From a checkpoint of a small mixture-of-experts model trained on Wikipedia.
Experts: 64 experts in each of 8 layers, 48 squared ReLU neurons an expert, a softmax router, a shared expert of 64 neurons.
Training: a variant of Adam for the experts, 515M tokens, 5491 steps.
Below are experts of layer 3 (counted from 0) of a mixture-of-experts language model. Rows are named router (the router's row for the expert), down (a neuron's output weights, with its number) and show model dimensions 0-191. Each number is 500 + 40 x the weight over its row's rms, rounded and kept within 0 to 999. Numbers have three digits each.
After each expert's rows: "comes before" lists some tokens at least twice as common just after its tokens as in all text. This comes from a sample of Wikipedia text that the model never trained on. Tokens count by the router's weight.

# expert 37
router:470469508455480421461515481489489567500511500518507493455493481494525527535543590479488468483486549479506512498583522491477535519568487420612560538511464594514512496523463577473464491528514480491415509466439545452551541510480496510522466496445502508536574474480521584457539449520402538451480523402568520497487544497447507525490496475490465465459540546573557454534540519509538503439539441466500559477504480573499485503529575445543496473479507491499585467568467529565564503487423517424513513504470457493507520581512529504449503520498558479463524543488590520491525507514463538504
down0:520526447483476559509538510521540482446527507503483460500551473522554466498518480455509508508543475494416487561511445535553560524471494542534419454454551444420497461513527400577526460506502521517489478435491443537555447464501433509560462538571495478505491463446542461534425474517533515455491484440454455539530515494511478496465540515503471534464477478519544580462564571475507502478471447532549478462551524475577462433463542491491456444511426468501517454524437471451516496465536480437465472488549442422440537525492475424546469568503557499479629517529504513481486491486502512479
comes before: "|", "==", "===", "-", "The", "===="

# expert 25
router:497537445437552484397504490567451654544465571498511563445493461492487486573549569515438481598481495462545479527541525518449545530528497453558551515543455514472531440489460509466514526471430418525465513431476554442551508560487510500500478513412486567558481466531440513486468473536471523478496508486530531525511545481538508537492514476527543530480517522560495491530477507503488484497526527475504519412530471457553490495502519483593430514516529492507511502634474554546468546507524418437511517479513493518483496506537550518465507482471530518480519508518489495494484426548495575513
down0:489490498523489513482519514511466473507493465505509624489543490470496490505480590423452518508481477495498523498458562478477483515487459543505478534532526447593541526450580490458553529574490506496493506547579481459572550513476467517531502516499459493507563531499452495479463580552482389497492410464491555465484500468513483393550507481512482472589471493429464510551523458401471505468501519478505486512514462534495526508455508552474422501430488508518486559489535522494466457530572484512461472559574446518567608476487501489445497487570513473492467514409485467463548536529545534544
comes before: ",", " (", "'s", "o", " =", " City"

# expert 28
router:507495490508472412427505398554505518514406470485529482457536487516466471531494556453423440548497520479558465576566515498463523549560506487523543541539479493534536448477444545500524510507502501499469535498473532432515507590484502477448466485478507464515472419488491524490454472461536532453528506437530515549528505529490506594515545451529531450484478532566537410548523505466538485429535484458527515471545466529518520508522550489553435461518539534519549527534468524557529517510407513451509508515521414529480541608541488483432466464477515529472580513513589575456557473501500526496
down0:538492529494532511445529523428540480539481458454506459455440462529466371475495507463532478428512479546462468430429528539472583465501472505576512516515553508453560578526492487614453467489496484475514516448494497526428521502492486478517499542483505470556531462501582533441450533479587495480482417477455502488402449437473440507455474481518536548441433509530499476453533420542462535517436480550482444521478519507521510553489458498435550523532534505524446475480580526499457485502491529491486448514490531531450547473552489513498456447460489530485498543495513481446561486592497492515
comes before: "\n", " The", " In", " He", " It", " This"

# expert 14
router:463488523474485413401539455508460549540436552516530489517502448449462475552558566449434434524506540473528489559546521526471525565509530546538529478540442566564581497527445520468527526511433519446483521464466506474532509531437511474529459441432460463550500496500494507490463461508455490460463500479612544561537509467504546538485587450516515468442473546516467506531554534528523502417507490483564528452508513536501506529504532512523527446496517520485517559510497459512543556554494504482501506449460413502431506571552584498446468474467508563535553505572577501469471464517513492487
down0:447512508497470473554535532430526383493507508490509487488525490458502513452457440540453502498566512541508568499513462503493463500497476461549518446454512522493471524517515431542546480496464482484483496502544551537453487561544448541469495515514477485523461517442464534492485469514522492468465499501506523513437518519484544524526481469516475536455460458546448447521524507549555489475592477507433508517489379506533491468502444478492639464575503518453524489414538497490509454515535420521481553521446577540549572419554518531569551514524566467541546474484485604515562545532499583482
comes before: "-", "\n", "|", "=", " Died", " Coordinates"

# expert 20
router:469514450438599502405509501499453556535502578479504528508493462467499512538493537500513492628529533468555495546545549523465561533498564473548497483567416467491534476492446485431506577509443500412488531443512555486508498565494516458473481486432471490490502453477425498424447415522513505457452526431527496553519483463461518563444544439488508449504496556552501501548543488475514464469525530471504505484501473493508552540563551549505505448485500538451520537536485498519532582526508501448498543488523465507473416528563569479463525515456544525500555493502568503519527415474496562489
down0:492481546500509569512498537460394471457492453497489482497550511510555519517418506466536525550451512521455528603515489505501467453432555480540515592534499497496470498551528441502436519542596490609483519474481540530472375449507488539562538555446544460498534525471500551567406457557496451467521484481504471518496448458521539537522516467517552511504480468424486472524524479475521461454506464517498455458443543432478531537489504589523509458523538521488455515513471475499553565537560515513533469562507504442437504529544493540459521512460432526492503554451497518485476511466510417470
comes before: ",", " of", ".", " in", " and", " ("

# expert 0
router:520548482537540476440509454568447492561408482481509512479525489434555463540549554519485454573464486524544487557546504507474536567546517453540565511514467483521522471466425497470563514516435471468485541493445522479537557553535471482449438487508498547479502467469427552439470480538489492435459534453524535487548529474505543577461556482522506467503563574544504460581554550503570477525523514461520526479561420497513493500527579424521489459472513528529524549508480522515522523511442475469534488446473435516452478550583522497442489492468538528422525520547581570422518479478507487511
down0:456505499554494537458520479485512425473472501549461501493495526496505478454525484483485553468459501523533481521505413428470499411591470500465442439537491471530542461416448566501424581533486468533438461491502496515515509509531538533438469547432499495468538468544549434556512489502563516535477507466502497492487410351514503500483532575507529478571467574473500513461501567396494503502461514554544422449544521490489529514443488497447519464495409537479521427530449473523521498478485507472527489520565486443543578457525537449468482469558506507468485500471536514534525513490496466531
comes before: " the", " and", "000", " which", " but", " a"

# expert 27
router:527495435523499482418570386537514523501483503494499489453511510464465473522511532465487499510499485462496504537487539496459575582556548514555582529557486539507557503538473555469510524505500460495501515493468560482499503556544402481462505488517543505510516470484497480465462473508452560447495493443512528577504515493490566581476557466525548466474567519542546442539524455433520472462542469449578546533558475531536539524524577469592467502484516520507551564520495493554535491555430516467525452479518385502509507536518604498436493516462533519436533516531496516426524484487433555466
down0:514494489443408548542476504530514511494449455512514516533532506501504509526513511526529510562524485496550504508461461442506449478479402585541582546459482434451456541459545467527520509508556499498503476523464491472475537530479480511497512493488465482489491572588428514524529489484541463516478528459407527449478512500441541434421443427536542399418467409452462568503505554488460525484460453475462518430521501558452437480523461514431455495453483487475535493486501485482545452513548536576537527596482482519438519513458465528497486545512470535496485514585493515519469564595509485498
comes before: " he", " the", " it", " she", " they", "|"